Below are experts of layer 2 (counted from 0) of a mixture-of-experts language model. Rows are named router (the router's row for the expert), down (a neuron's output weights, with its number) and show model dimensions 0-127. Each number is 128 + 24 x the weight over its row's rms, rounded and kept within 0 to 255. Numbers have three digits each.
After each expert's rows: a language model's description of what the expert responds to; "comes before" lists some tokens at least twice as common just after its tokens as in all text. This comes from a sample of Wikipedia text that the model never trained on. Tokens count by the router's weight.

# expert 47
router:170098118137142121169157112092150126111155102111149119106095157107133171141117146136142147168166147124149121106143097138127106143159086104116116119137109109165121139143113107153140133119134119122118157088088111070152144109160143100135160140122117106147139140138152108123154126141165099115111097156172130163155139146160184109114165088158171141084127092134119156143124108100155094100112
down0:182161144124105124178145145112139126168128126106111138068131100130133143169145061115097140098122109112154129142133147139175080143108110137122150137132119142161098108112147115121132109148116133133136100122146102130113118128115100108093089109174128133129150117101122148154175102155111085184153151162173148137105134105144137128081142140146131170118142130129131108145160161133142107114083
down1:153096105138135102138075148112132130134129116123148154133138128140132092135124115158136138125077155131149108148112116119123168117140129125143140069111142124125114167119135121085123156126112104102154139190131130148129114145165140165068090116136119122105156125124153113176132161147122109097127151115109088113107120137178107080135124177104123174061102150153114118092130106089141109116125
down2:118116176126107128129085154144124154119060081148100124141120096104148106160154123133151174136120127148138132143096116123118104169120126123104072162094122101133117117110147084124115127100127174102168119141110170094154111121149121125133171164130122122135143102126155098144158121115155097083155139151137106147136111138116104105102145125171155089106129111107103133122090155172122094129113
down3:136103130126111116114106158179145153084129167142151121085121135114179161048152112155120109116101115128106134080137162117152105101139132145144121125111096128096124107129139110129136104126106150099150124179136154122095129134097175129103136125132168136111138139155087100133108128160111132139101090106155100103160141110166131120130169108137155130147125158121109124062125151091099119127123
down4:094144143165128161118116156078118078139076136152120124130146130175115104133140132127146104118137150072140126161154150153146105139078142109101137142118139157128144168158114127160122140114033127164126112138129151108165140091117144135112129137124145119132104125102129118148111149136107115112174145159122091167131151141128123125130129180115133148123092086118172125092131116126136168128101
down5:137119107113104129145118103126114157115127089178124125126135111117183107113106074155170150096112149118150117111143112117121122120134129158152131106114131116117081135096133153120152105111109153113142156135106115126151153147134126142084122134106108108185103150185119147121152196110145119112125187117096122106155089115099111166122171139123131099135145122104088129142160177129154088109117
down6:131167116129127122155125099152113136088134102133128112163092163144098141125137113143137168138108106122147130151156177150155106132138120129121120138143131138109126164133115134143118166108117152130137102141140101076128138145140094069139103140117073118141117095109159093103198124086133149177145152119105163155103124130145088125147089114071130163093163099116168140153153122126134134130148
Description: Prepositions like to in according to, from, in, modal verbs would and could, common first names, and La in Spanish names.
comes before: " the", " |", " 19", " be", ";", " 18"

# expert 5
router:137093101139155124163135124106150102092130099092133118086125150096129151119107150099124120128156144118126176100128098150107116132153118112078103125158115101159146160120148123163094104108148097105139163098093119099160146112178141095101145149131144099141128140134163119115151132147151085111169113146138142181144135141149193111127154140154139130090171098154104142143118146116159118105140
down0:072110138151155123136138178121145084134101103104109088123134111138116118143115177129117139164090133170170124174151152118139086114107115105104136153127155146148116154160159123110115127177111113077130091112122166149101132081173135153126129142097098093122143135120154118126142139105103080126140157178134136180120118141122113134108096116142124141137129168112133127123158129137142091098122
down1:140126111109137081111116136132090100180146130180117111146160130099135118108115145118139141142118145162121104164095117143152161126094122103175158109111100133088137139163127168102103149139114152164126118137124100128154137102120125122095090110102140175104130101142128163155075168083121122152171126161115125167155180117119140137126172148128115141153159109121134139155139168158135140148130
down2:118123146119103160171127141107178131130119142095149151084142135134157149142127120112138143118112147130138093104143120121081119149090109116130079134169177174127133102074146122120134134103108099100127106148098112133156179119147118146151146112108114204120160138131147136154102107112096116132105093113146121147128097140132141161129132161152166140143097127119162118155190136114135104169125
down3:138115115108154102106120143117132111089125133140161105103106152121106139157140090119113150093113110137148108114135102139149138105088138124141137102090140161132129167124126140083133097090150165144137159120094154123156129163097125112121077127126129128133138152133099141128119115144129132113139086126138113132132140143070122119187134129073099156077167103140071120099107192154160141156097
down4:135130136112117159118148146180109124110177135100106130120138094169152122106121077140095137087102152106145177124135094157157106118178087113132119102119147131126132151147129112141141120114127121092133172110145113099108149116150135103121129139163140133139138147112118142102097186133112084094099139119089137163180131112118123085102085133109149109135143168138134117115139161096111117187133
down5:095093159116123174111148106092164147120143129164086177116120115127140145119121087146113139112080121123106147142133127174118155129122135158097099128165110082137123108140128096134146144111136126097129120075147193102119132177080162077145132163097146108120132125115163154149124133107123091146117126149145165140148116150144156118144105154152096145150126103112146099121124156130167108123143
down6:100091129120112123121104097093114153123139115082124137141143131092118153100140113095123141110092087132154179139121089118102159147150177136101115097128112123105129145107140084118093116120146139134194110143127113139119124145158159115120163096131100128143132146092132147121089072165108157153126146159178137124128103119155116148152104140085121068146116127105139106140157120097165101127124
Description: Word-final pieces like plural s and whereas, plus second-year digits in season ranges such as 2000–01, 2005–06.
comes before: " of", ",", ".", " in", " and", ")"

# expert 3
router:159100139153135137172133109108141115106150082101154134102104131090154127110105140144157148122170139084150148118161111142099127166123093130117114091146106128170142153142117110160120119111139105102100162119115092101159153080171147099131163155114154101146150154144137090117161088139167107117140101163154142139134141147153152105135123111155135159111152086154114171151133131108133089117152
down0:125127098111121091135134111107075145142136147076154143104137156074142141173145161153143150110142114133143152152137159080110136137116168140121141113120119149179142119138111159121137125091125130165075147126125121130155105120136135170135177143134135099112075124161109126118135108115105114163127112097173124072170159132104149121153138121137139165112123165070143102130153160127119126126107
down1:115144142135157111152156131120096176143167179122140140146157118116104135130134128169175113123108107130074131101079119094123164139142078074142117083113121149129125119121107148102141104125153159139134098099170129115122125165117137115122140112089070120145181135105162157130139112180116150154123146124127148078129156135133110095112137113111127134091169099140112123113135141123134091122118
down2:102083138072132094126119128116144129132118121138119126112159130171099142148173140135093071156115130132138194149155140129120115143133134114101106104143104127138103119139129105130122082178200174135089142118154134140123138135147140131079125104114112153108151103084121128139088114141111117163073120117109145121115120112133147121147082081126107103127150149150135138131136087126109087141110
down3:122139134133108107135143104130087124108094110114132180152155188133120144064144120112095168165131138143121155144164101146145120145128109102121118100096140097125106128134139129165091119120160108144105125142135102088179143105120132167127092085133127107151144090112180077110136123147128149108129118112137115144137078160137100175105151117139136087143106159181143152121115144133134145139125
down4:099109051111111134145149158142122172122113086077159128134125109140177181159126132111125123151150148108162159147091149088152089119148071124134154119130140140122100151093110128118118126147125121143101157117129141096130164119138129141131074108129116103131152159121142147117087106124124124096138128102161125125110111097100149128100130085158158146132138166151139121132107136132095179103145
down5:073140165159138124144102152122107134132110125154083130125085130141152110166124151131121126091155175132095135128175143130148091083092139129107136112124107161148141132059084065153163108156105118122151133099102093151118113122116075089120134150117135126161144137115142140125127138124104142136149173144177141142110130134132123129156138128121125128104130193151111109130170138111142133117127
down6:163123124112099153121171124152153141143106179121092137132125112097163132148136166132123129155142115119161118094175096101151135130105084130122153175118136092135152139133125123130165127138102139113141077127112121122143120119120127118128089090140095165113130128166153087164137112096144104085127097141133140139181123153131145133133116156123111123133058158144173088102126128085112120094087
Description: Numeric tokens such as 19, 18, 50 and 30 in tables, years and statistics, often between pipes or before percent signs.
comes before: " |", "%", ")", "90", "'", " ("

# expert 34
router:159104139139147141157152105110156087099161103117163111093125144098145129122124136126145149115151160126150142111156125139123087147130102105100114106140103118162148163152118125165105124100159094109092151101114104085139158103171156100121158145140124092136146142142128109119163113172111106104147099131186138146160157146158161097117174132170136136121141106145092157160123107122130111130073
down0:140104101153134152121119109142169121098197125149105155163135123130129158156177100152137163110124090095114125148117106150143109170154093143152126155179124153122090164105116138130100131156148105097129173173103124162122088108098117156141118113128143117141095123152108086157176178092111099123121103107110109156160136124097128127113103110121132114137127128107124121102147108131152133114097
down1:158153161155164115163137133122124138141137098120121170141100120115179127114071069116109144139139144147131116100112153166137127178137139170104178126139107081118105144124120126122088139140139107092138138139129124128121138070094155146118106141128145161105093091093112150106126169170134084107125144092146116106105098129130140119138103125137108153117160107102115118099124109166088100110141
down2:125120132151092125132072112124161112099134135150152151102128150147144154122134135131131100168140096130149143185098133132158124157137124122139100131139132096115127130115107138131129122066119124159102116078117142107135135137045124116143174130124112102123110137134123106144139106161081128116088159115140112158130107140171162143130074201115100162142101099145146126152157139144122114087130
down3:082137133194134116121103173112136147157140154127161149154158104144113111166153089097138108133133099142138141133133126116109134146117146126187131083126093110132097133094140136111130104105178100109143103153197136097142165103096134137146142130151148076102119123145128126145109142166160082106166136136122153151163135122120125134102137127128166139127079126116130155127147098126095097116116
down4:172141140090111091154095112058111140076133135124112123123125148143159160149124147130099132113090128142135122095140104128161127127132139088103125106121107141131154141088119116115107115127152083135127165135127150125177142109130121102092076141149114123132103169129137079142113095141117133096174080141111160143156115136165138128149082115082110179129120140125130126141138149109097152114085
down5:115117110128129159103100083170125128128120115155123109116139121152142145127117154070086125111150117115145128082103128140129148131128138143121163124154127102096149171120090137146118172076144122110140132129189150157133119074133128155078089113109089124109122136144118143114120096163130116101102169088145143130083085118155137154155166090121126135141120123099101168121134125151166159115141
down6:110153106125135152142121134141129148109134125146114139108098106166125179192110161140128130145071129118135158134122091083153116145111108119145109103096116094105112113139148156122088116148101152102054147111140180180152131102116157142144126127153117104143133088138163122178169113140118156103142160134155159123161123137124136125126136145065092130128121127156126130129127124132095137100103
Description: By in Finals by surface, score dashes and numbers in tennis and football tables, plus award and order terms and led by.
comes before: " |", " the", ";", ":", "4", "5"

# expert 29
router:168102136128141153158126109098137116100133112111156104102111152124146154105116158117168156124137152107130144115153088162125121151161103120102109111138096099169144149154107109173097084128154106100108143122094104088145169088130147107125165148110149104146138163150165104138163112117152105110117100162150149155144153147147180115104144094158155142109145117149109155173116145112159123099130
down0:112120167104096143119166084118102111150103177121118136119163112137108086158119105159084140139162139181149111127131092114121134152121126133181105119122169139176133105090092108092125104117119094114124116143114106141107147120106105127141131111117120121142104145113160092126116142130126137099117113131102122094118149152084154173162114130160136103149154167073147112149144126186134094134138
down1:088155153075150106142152145110119127137143070128150114111134133128131114133135157129166124135156085128138119169131135189117093146142123148079123121124158150123112175164146112104124128085127156128130135136141085132136187126139138152140156114077095153119082125133084162181103108119139138141089127137123141126140121141138135121090093148141109094146115138146104128122152101129130165123185
down2:156156144135121096129148122110144081163128122085116083120157137128080159165127176130113084147116147138069144114095171142118107148135152098156135164149140099135141161176130148102113128121167137085082125128155169105117128130123125141148131156129153151113117124162105130116151170161151098139114164135150095125086128144116137160110126130129154121102163100125101118166151151118138131110155
down3:131136162097108089132163077108135100120144140138108140165170140140126147145116098107120169118137116137164147137084161099132090095122132136149153076153094150135133157152098121138123127120107108173132129093164177145154148139136131170141147107100087088110120103110092078136122140120116105152120101093140127148135196143122143109126125139153118121138139148145099150156184121100125122133128
down4:108130102128107085127090098122154123133115108133163126150150117147148157106101142139169161164183085126107141118112102159161114077151093121108120139146119146180126092092111147142060084129148115134120143149152102140135132150129150115134136136111074139114117134095114073123172095153155114143097091139129155153128165122151146167167131150124127124135121136118108162138116128140131111156132
down5:159143140145119128141102076131150168145165149158122142130112128131119170099145141158138141133064118132098125073122141102121057075149121167112166135143149103098131110146121104154168125128099087101157104143116124141101118113132110136126126090124120147126109136156134134138073068093114145149107154162121157123126087140133117137167127101110088101161124141141112129111131114115111142108129
down6:091136139122091141124114132141109141140097085110066107173094151142167123107146094118111126105175111143106121145121143141135110113141128134144154112177168125168100154089141147114103126168117128119138141123142133167142115118118105094102130130133118100123127202099133123177176082129147102127123154155094149099134138117112114096142159169125131155151145165148101178144118126110120141114120
Description: Tokens inside tables and infobox-style lists, such as | separators, from in transfers, season years, and line breaks after list entries.
comes before: "-", "|", " 19", "I", "A", " 1"

# expert 27
router:144103106134133115161116106111145115110153107113142119120119155116135124121098148136106147127179135090152143080150116169104109146152102106129128118140121106147155165130126113158114111097143111115122156102132101103159156099163147094112142137072121084116140149137161114091150136162173115129129114150154153165169151140148155120124139150152173159095128096172087166164106158087157116104128
down0:142130143135132131111139134144135096151083111135128124114080083146101128137088120130148089128129106136110113125119121161138042147144157188149109141162146116159128122136150158108121156106159139123118137118126117175094128153133137077105141134118157101108109101115121119122123078142142172115129113091183127109101111145107132080139104101125112122122123162144150127084107097111187127143130
down1:147155122116148117149101127141141135140149101126116062138082153161111135115108153101143079159159171105144126125119118185194108111094142153114120153159126107165142131130162135127183121088147103144129114146116142123109124166110102167148135153166128145123151143106117129130112159090125162163126137148145114127126121147107155137141168154155117143123125073118154158101119124113122082111156
down2:107140101112114155136140118116149113108152103179125114143142120132127174097137095109129113135161121160109088125092130155103147113097105109142106120143160136095150140168141125159139104131142082141137177161117138128119121127073159119115155129089141116121127155098141078151110116145081122163136163109155119161136155088072108104134159138122161174131102141168139123168138162098141140113112
down3:135101109154157134148099138111131108094137137122132113112177150141112124112114096110133116156097067132140127098115110135138146124154134120128118115119108115118133122103124125105122118116150135134076163138060121121123108111147114092146096115117135109155122157146126118123116109114082138167133153128114134111179077122140085099153116111131166198198196087109137138132152131100139113124153
down4:144128157157107117114139090155138104129078120154115123123138153106079180140142121164143109180110099147148133132141128133155088153127105138141124127130200145127111181107102160151165131136129130104129125112130114099149151132124107146113132157145116147141121093137112147101167082110097122123135163148113173146087060121129156129108136142108099158118107141113141090115145082112132105095125
down5:104108135145102122135092125130146130171133117108084148137127134188137142136129075134164079150156127069140131110150134156120142121114157127127116199155100133159138161150117120116125122078132139120112115142115098105096131143109144141102142128124119140127097101064129096146109163150091141111103118124148137125184099128173115145146132076116139136111139146137129108128152091078110101112122
down6:112154130131134106086106134087136080056103128144111105123083105135141128139141107140147132144127127119120116144076148129117119118100126125152169106124128111105112129092121107087092113151106139093131194135160131146145168102157151118119126104137144128127102144137149106133176118151130134102114156120168092163133094121165135090134108161138144106192113089137102146128091111141128114092153
Description: Suffix pieces closing a word, such as -s, -ical, -ship, -ive, -ial, -shire, -way, plus nouns like century, built, service.
comes before: ",", ".", " in", ")", " of", " and"

# expert 58
router:188098099152128111166132100104142130101138111117166128115103133105172154129128127147105153132145146092144153118138109153137092141140118107087104100142105099176143158128142114171106108117148104113095137118110115097157151100138148095107140131100129086125144157125139113114141114157135113102133108140162138140164167154160146098160161122179140130093145099147103163170157161087158105125120
down0:138134060120179123123103091153108154112096108113114132088141150106135118097109130156132108146063114144107086162148115142112141094138108082110104126080097085146165089134126110091143153124131181128127147086148105095146118099130161110106135127114105100121141085119094146150133150109146100134097119156122132142137154136121122141134111164133122112127113141137085113116087117119136122105086
down1:100115141172078147128135120140146117141130161122142142127152173119116144082151149172117142131138126072113144159115107106117121110131089122167143126123131134128089106133128163160138103131140119080160107140144145155138146126111130178132103139135124137100103150116118127147168143134148117174127110083129110122119149161152122103164139091106185071138167122118131132137107078160140182095151
down2:105158151126094105144123131116133102088139115175104141123144162147154136158102160126109130119066137144126145138157129106117145129149176119086127159141151097101126163140149123124121139127112104130145130127174092101086133095162133130095087140120112159107133114131157181132132086170129104097161125132116159165097096114128118119138107179151114125059119110127171123095111131116118145108134
down3:152135136145133098129131067161117081113127119084164143137132146100102087173130141135086112107153126125080109168155123156158190095148138109109121087083135109124132122100118134146102164136099101126158126102134170130130136138175123176122131119130133091125136132113101107127137131168143113102103107141116136182179132125130170135157134136128161141118109140144124104156134111128126129150084
down4:160197094146092155134173122181110163115133156139070071114109128119131135134156140113144131171166144134126106140139149116127122130138142106120106117161108137105116112108153149122130127111106127115094138106146119133101169169111091119114128107119139145147148106087139123127109149134142135147126165134121135125196150104148147121119148162113141168131173110108108127127068152124150176121092
down5:110078125113123130161102154131189108166141138118124100161131122123141170127090112127082159141095125109114103124119108121092124130109088105168123117150100139118130117118141096137106131109091139103120124150155099110125082088153107145145155117090139101081146135198097175172131135090112132135131155088142129125139138178117157124134127127141108095125139147117142129082139131141088096124127
down6:106148134133132148123139142107094168138175137134171138165112090137192094126136126105159135111155083156108102112123064107079173129165129102113155099134103116110098102119140150147111122127121127130077109149136165123099124124073149143125112141118147090157102152118132072150146147112126125120141150151102134132128100114135123129106122126089103175129096156114110083151141145136133127105140
Description: Nouns and final pieces that end place or institution names, such as City, States, University, ity, plus plural s endings.
comes before: ",", " of", ".", " and", " in", ":"

# expert 30
router:166106148123159150158145101104142105077141097121158121087131157105125173110104139108160125142159144109125131100164092164112097145137107113108099117139114102162125156146101105163105108114143099114122140103102089084166163102184173113103146141145143113146148159162138122107140104147144106105146111162177128151146154146150159101096146124141137137116159103153106141141152139116148102130138
down0:113107128123170112125145110152109143170125153113116144122112126075093150167144106125110101154133113121125130140132091133129171152108168114150091135099137121129155163155153099142121161110169118178115150159150156086147127140089164166148102153153130157106129099136126153124094109145160137084114131143129105108070092161124172103125138106118137149113141151124180161086126154115114140132128
down1:115130128124113161143138118145145131130109133089126152124133098125112150111091122115114144090132145133071113103148172162185153109117173152126173130128101117176144121070124136136112165150104129119180175079122125115116073127137134138117108119172115131065157116155095153111146124120135145123134139174112166122142173118150143117118125117083111105136137116108164158116120149111147138124127
down2:135114153147078140124135117096152152057155110120133134140104183141141117146162145110103163133167075117161119072126150150126129164160142105137142144146129136126150126137135168113094157108095118142126112137084164106126121107160118157121105127128102159158129104144130129143120141074112098097143100122154089151149135126103095153146107107115126103124161158096157150159122117104134157170132
down3:126146137094084101147106110091142124110090139123093129132139179142115129106126126094086137131160093089089145155158152152100127170104110080129120134153150120137125109140134129122103161143169139135110125091129158142110121110113114119104142167129088103139108119095131110120165186098115139093203133113146124144091136119117118135150129142125142138148131197141103111106162132155143103120149
down4:146072096174130112105092142122148178103120120186128127094126109166114147121141124105140138075150135131116122159057130129134155118136132134107116115179126142110144154137106146169156108140109142132110129169121175108122130124132131145103109139147097127204126108090134107124133119134143127110112099129128142105142095106152085110105106135124122108136117093135104064136169110136110143150128
down5:107139144133151129120125139133149133156139183133157066114128143169154103147138131123135096095091200143157155116132124151134126141110067187087139137175126127160105115147108115130126160131135076124136086153104118151112135100125164122118112142135142122138133101135142161174110117115155144111181138147136138152160118106130149131160102125134144137138151092104136140123119120091092118177138
down6:170124129145133074061106128126110084120114105124094100139103132129123151138151127095112071131149134149100143114118131134125111141104091113090112153097113092115160110132149171078141140143108154134140130100098161143108116113098150159173094132097072150137122116131126121099119170129106122107136129132110121148167157145137167170073110118123109146137121142128112140126112066131135123148137
Description: Number pieces and percent signs in coordinates, scores, and statistics tables, such as 51, 52, 49, %, and decimal points.
comes before: " |", ")", "A", ".", "°", "%"

# expert 33
router:141106116141121138159117088115154119098141106103155122091097155113150134110134155136166138148144129105143154101149118153105106145126096103102101098140088094185138154149126090160100091121142103110107124100112091121139164101154129099094163153151164102122139161166141112102147101138116093098140109146171135147159153135139140120139174113162149149127152110144110162162143164104130079111124
down0:112122133139119156112163164123100177134103155122117093129159106118157149132114111109179133095156146091128163157088129178146139099092130143087166121096145112122127108106114123098118115080118174153131141137126093068084161146165133143164127064115147106120147131127144164111135118129118110099136125104144128121129166130151144127131131153138124136128168110163107112172155117116146153110117
down1:117095133101112124141086167109130101123084122121120139139147117135104114128140121120095146176131118157174179141128145080120158132130165106152052111112102149149140136132115142118120128144168145179148119133093119148080132109092081146115135164136151144123120133097139131173111103088151123164130134125083154121151144092117140127127106121122122154154131095147139123153123111086101144074141
down2:109078130153148114157139128138106121078161164143102106140143132147139140104139140169117108139169121185133088155123131120101106128146114121134115107128107119139136143157166154121113071184169150088121108155132121117102104100149128147136140143146148130142138107135073128107129129137150079144108131108132095131080144152126142189127112161123105145091066148131118122136124104106091121128162
down3:106138067138110171156128117112108091118157127156144160112119174132092146133146112134138109119115084113141112132126134136101144125127110117171131126111139149108138111128127096093170119117110149133129172112130116127176138138148126069147111133124100104100150133169145123115072086172146113179117102139157137136154143147106161153067155160118131142101132145077119096142155123115088138113119
down4:150099118142145147110105105132145106084113126121146095138111167127142115153150142172151130160142133117068106095168120164106189129128140172101158160149161137107138146108147138158124149158118113143128102142118104122166099144128137098132126145119149079138150143141136147152128143111116125157106129141122084073162130141113142082141080151099140183101138164133127101111165140123159134161120
down5:121154082110111103088117142150142144122110134145125174158134100140114127117130121115132148150142098144131132110162180153138144095114115150113085125132156098112088152114155119132127122112152119120137116135069146104106126124092126113146141129189131123128162149171141101132134110136135129167071113127137120097120099126128156164135109125060106117082128209164116146156134140116104097124136
down6:124148140157137126143127141153137114126094094148156130117103143152199134121112174095132168143131112094095110126144123117127090116151153136131126111104156155089094151102115145132172114108131134146143132079175152138120113117136105121141115119124179146118128163165135134155195126120143156101190129107143131129119105138102103141106113096099141130142106179147142151173141133086080127119135
Description: The after prepositions like of, in and for, plus apostrophes in possessives (GNP's, Sport'), and heading marks ==.
comes before: " ", "s", " first", " United", " same", " f"

# expert 41
router:134096135140144138176133093108144115109114104128149104109104160110152143124105141110172150149159152104171161112147094148138106145156093118097114113134121119164139155129110101154125122112135106114104147106122104097164151099166155111114160138092151091148150141153152106121140100139130105102138101167178144161159149151146142104137140102167156145101137095134100152182159132109149069126118
down0:098118090101122117077122123112094121140176104161113117151075087104148122165105158133132112134135118120143149141142096136125130143090123152120110113131106120138097102132163110106118121102101158139090200088150114163092161112128189127102109117129089109146137141133107171161138128141113126104115110095111107134124115121114144127167142148059135129134171122125096152135159136123107121140100
down1:129128130102131102153102156118090108132084115170095150150139158078114162148124086153146128084100146079142136163141123138153136144100149097151131146088139179132105139087128117123161146128137105104121128146146127136130156142157141164102123129149100105114158117149088137114147137165176131105162130091137088110080125125155164173138120095148127125119122144147088144135102133175146148139126
down2:161165135115147146116146076113078129138121137090161139107115138076131125167114116113131136103148138166126119152137099124129097130150137153141107134131111117133154081173110123143152107137127137152095110164120115164116144105161105157130144161112129106106148113111119170138131158123142139170090173156138104159132131180148142115169118158111085101112143163191077151130126116159142134123133
down3:159175135116148103137107121114140122121148123081115127122147123136139111155111138121141098109118112134182070064187109120099180173100135122076128138123135149117162105136156136075178118134134127147143149115147128146099153159095124123147138106108133134106110147140090133145093139106101105132094115162129165145102141130167131139128143136171114157130166136121152158107105097122100114117104
down4:157108120116115092123131104138136104150082172144149132114107127157148107124127137088098136115163164122122166112146160111128091117145104124056124132151124104125138095131155117099160153106160114111100146140162118160110172146143152154144113135137162151151126117096112107095082154080087109126088145137117114172114117118171134143132164104117122148114191128130135097094134129120110109104108
down5:100154152114142097177094125119062113094107118115130148115132104096129131123122130150168132118144139110103135108096111125150100111089140140148118177148100157130146136095177158145150126123114160105170109088138115124178145109133120151099116102113150137162158154093190113148142126162105111146115142165114130100125075109102131154133107088095133136137166157120117155154141148131136131103134
down6:140153171126113100122172140135122164148145107086172127130145135116109130123127128141070081100162139150117118105158131090170111157084127132141127111181125116156099108137125107159148148185116181124081114103144139144122096101156110123149105148147117095193119097121093126111121137148102118120086102136127127149129084128144124152144161143118117112089095127138153145128120095123139127127146
Description: The verb is or was right after an article's subject name, as in Mount Airy is, plus headings' closing == and CEO's O.
comes before: "\n", " The", " a", " In", "The", " He"

# expert 21
router:168114135138145143161138099123140112077138101119147118096119152102154184120126147104148141162150143107119136114152092145135089139164099104099100112154080108178156141142128092163095127107140092108118144102113103083157133102153160119104155136136139120153150145148141102127143113157116120094143090165160133149123164153159137091140153118154140138111138087159089166151123142096140114117124
down0:115163114152160104144147140134177170133106143115131140144160114135115191086160104148102145089152128120152101101128142103129143136112117150112123125153184122143073084108118050130127148104079123125128122112095158116155109110102127137144146124173102117119139175119106167177121135126122138135099110127139124163159131114128163128147139112080099138112124120128132125153140122167119152155140
down1:084135156113119144106100106126175106094107089092140091145123147114145134148130161132155145117126082140137073133114101150165062165077120163148136132130123108141128120134157115131099169166159142111103107118129155151101107116155115133140128108131128167119145132106112135079131123118126110133125142123127100148152097101079135183134119106124129127097154133139136155110097106085168113146170
down2:124107165101181090135126088131119163153118144136133093069126108104167108148144109124122137155143138098114100136132132136114108109115164149144100165115116121125125113107138125139129108160116099117118107148106135130136157118140149126127080102124122143186091141101156155099141142127133140175082082089141145108100124111115141106130156129118123106100098156071132081129101168147173122125177
down3:161143156137142104139109141103124114110198117156126144149113128184141145086143091129135139145107127135143126127119142077153123115110089125110146127102130117097164115161122118120187066141163129160099103117133107138127135148135100123129145093135167134136114122118118107149147131155144081104098101133146156113120133153122110098098078114087130139096107136139102111110117123167121061137085
down4:126130112076106092123128139130148109150152139119139097096092139119131159125105171100102112131119149120147140151145157146120130097142107105142127128107096134101152152139141142094146103091138139179136129133147111103128133145155105137159142160120118078120164097107131105167182127169117066148159156098125101111125143130186171081122120087174118145124127165114114126128129140100099111135167
down5:153118160111116161152132139066099137124143144117104129171107163063143154116150138150124125114114148104090103119115103160138146159115142142117117128134111125109081096162140133143145113149147148149129097103112107090121087142141144096146108106150139098109172150132167135155126127134127097149107127113131092168128159153116098140140150161105141166167133083126142112121189109155170101104117
down6:116115113103139139144114151116118128082146121101135134106166125131119156106086119152126080143141131105098099138179135123128119115133144127129101137135141152117120128111133158125123145151141147090118127116101085144154101132157101131158124146153180186125174073106161100105091061131152095108136099142104168153115130135094127120127113069134096101148155106090123170140106133129117102150111
Description: Mostly the preposition in, also at, of and and, in running prose; also ate in Sen-ate in election and politics text.
comes before: " the", " 19", " a", " of", "ten", " 18"

# expert 46
router:150099128125138148145152090108153084097159101119140113115084152099134163108112156147152141129151137094150150096138090139097094153143104100113102109142115106153142144147110098171115101110137097091092129124108095066134146103107149098125152141143140089137155146166146119108156109148191099098149094148146128132156131156144150119122134120165142145114164100149098161124154137109140109132116
down0:151098130135164132109132169127099166195113148170153165104127117138171145101150137108089146163129110104125160117105128106135095094099140154162131115162115142147174118131130109114112104107124135142120140140083142121163143143108127097123081081118145100121140122090097118101143067105125137107144117109112120112113100112101138143111161147181176089137126111114106142131152131101136127128161
down1:123131132098112161139178114162138113131153128140145139085165178170166122084119155132136053163133136141135143129106115149120145102116131136146098092144107149117124082136165159151084129103133081085100123121111176143115152108116144110109147188112155107152160109109125131145127116134131148078124084121124108161124130134155119144159140091120093116113125141135142128101101121096128114138132
down2:152116111158103166151152137178087156097113073126123112135138134135126148126106133184104134091107122104121114103097113181132097167087139177139124097149119096105093115121116118112128131143117150144141153128099141148145097153099101154137077110134158136172142104133111080144181109101111137131129164139134148158128100158085107141156122123130119142160141132138151120112119100167140157127143
down3:108122119138114096156183121154120127138133155117086159145091092112127085148090095139139131133097126147107157154102139137130120127094142092188145119151127125134103084123161115133138110130160114112111125151156131143107141124136075114141185148113146146142121135076118152092155127182083109196122110126092147122120160129124144151148141142132119139133146096118145116099141088129139079114124
down4:107171141149127136153128108093111141152151099115151122157105132152111141149104112126094137147145200135123105133137175094156071141127142134135149136118103125140148142113081159140093132127141109173097115133155139157095123137098079093143129106091100118129114167152158167144122104117141135144115115141136146114100109149117076129138122185121151086157102130098138110148117104153121134178149
down5:138096073129144104147114172132146130130147087109134130089070144149145116117120128183165123119104104126135086161119123093177150081151177076104117136102160131135153119113108134090161122112135159152137127113159124144140096134112119094145093151100134124104138143153181161150108124091128144144149141118116122156137117128095162145109153136129141145136130133166101103140096107108108131089114
down6:157147161150148162157090111140108119117084107134105144158126064131159135139119122154131112138096107115153088109131115108138109140119078141117095113164140146145133098157161107130122094118137127138116088111126115167137094136175166129120115095078091121144118106149102115108160085136080149111123127112113112117140136136141162154082114095094077112118147132126111144148111144145139074160131
Description: Newlines and initial letters or digits in table cells and codes, such as the L in WSL and the 2 in 162.
comes before: "|", "-", "\n", "==", "=", "A"